Experts of a small language model.
Size: 14 layers, vocabulary 32768, 54.3M parameters.
Training: a variant of SOAP for the experts, 292M tokens, 4459 steps.
Below are experts of layer 7 (counted from 0) of a mixture-of-experts language model. Rows are named router (the router's row for the expert) and show model dimensions 64-127. Each number is 500 + 40 x the weight over its row's rms, rounded and kept within 0 to 999. Numbers have three digits each.
After each expert's rows: a language model's description of what the expert responds to; "comes after" lists some tokens at least twice as common just before its tokens as in all text. This comes from a sample of Wikipedia text that the model never trained on. Tokens count by the router's weight.

# expert 3
router:431539505500511471504602502518478524418574454504513444513466561562546480474472483503471593506514548444546412481498516485589491502521562533505479493484503530533574504556463518511531423552505423
Description: Bare space or opening parenthesis before a number or value, mostly in table cells and infobox fields like Released: 1991, $, £.
comes after: " |", "|", ";", ":", " in", " /"

# expert 7
router:513475465502553483502528511502495582453558489580471502495486441479532431483499417472485473517475512537535461475439501531538448508480524515547470424519539474500488464501489509520567461533525485
Description: Determiners the, a, an, his, its, their, this after prepositions, as in some of the, majority of the, ordered a.
comes after: " of", " in", " to", " with", " for", " on"

# expert 5
router:493455464516513386544535480536521514490533454485480528474470508528582543509511477525494490581396516567491468485462439536498523476477474500544490503489537524550530471606471471461584408569510432
Description: Middle and final digits of long numbers, coordinates and years, plus units like million, mm, kg, cm after numbers.
comes after: "0", "2", "1", "9", "8", "7"

# expert 11
router:390489505500527459585535456475435522528538514548494461513510582551528496475495475527465527503530566552490506401497484467556492538499548527538504489521485520518523451604506522516582477566516479
Description: First token after headings or line breaks in biographies and tables: Personal, Career, Individual, American, opening quote marks, table pipes.
comes after: "==", "\n\n", "-", "===", " =\n\n", "\n"

# expert 1
router:472558479447559512519463474486483482455532515537439486597529491473531502503459442515474485468458511501549500401461565565497465535497518442462447497479513464551543517476520582455485457596456506
Description: Main verbs is, was, were, been and connectives and, as, also, then after a subject or comma, as in "X is a village".
comes after: ",", ".", " |\n", ".\n\n", ")", " It"

# expert 10
router:515442462475595478551527474447518486508543551484479469502447457548500573550446491567492524492374489463548491472521506518514494422505507521493455501551480553581521480513504529427577495468448496
Description: Ordinary nouns after a determiner or possessive, such as years, film, family, season, series, edition, sources.
comes after: " the", " a", " his", "'s", " The", " their"

# expert 8
router:456459488506494511494542426550443564460525527526483441553513471539547505550460483495454571559476612484493436472490522524535461531481505478477483457490509489526569479465434559424505457485502479
Description: Periods ending sentences, decimal points in coordinates, commas in dates and clauses, hyphens, dashes, colons, closing quote-periods.
comes after: "\n", "3", "6", "4", "7", "5"

# expert 0
router:539446426438536483537530442483431540443531472492530486578498503506532474489521431539446500542444617536477460473474487435560462441493511498573462514483526491547553484531535510528514508537496482
Description: First or early digits of numbers, especially years after a space, dash or parenthesis, like 1 in 1918, 2 in 2020, coordinates.
comes after: " ", "1", " (", "2", "–", " $"

# expert 9
router:447452472455493495591483507486496512477457566545557489522500486509590524574493508497465519474499526510506483481467484467539482491474500575493530493514523581507587502477527520472535430483506496
Description: Capitalized head nouns of named bodies and table column headers: League, University, County, City, Team, Location, Venue, Total.
comes after: " |", "-", "|", " National", " World", " •"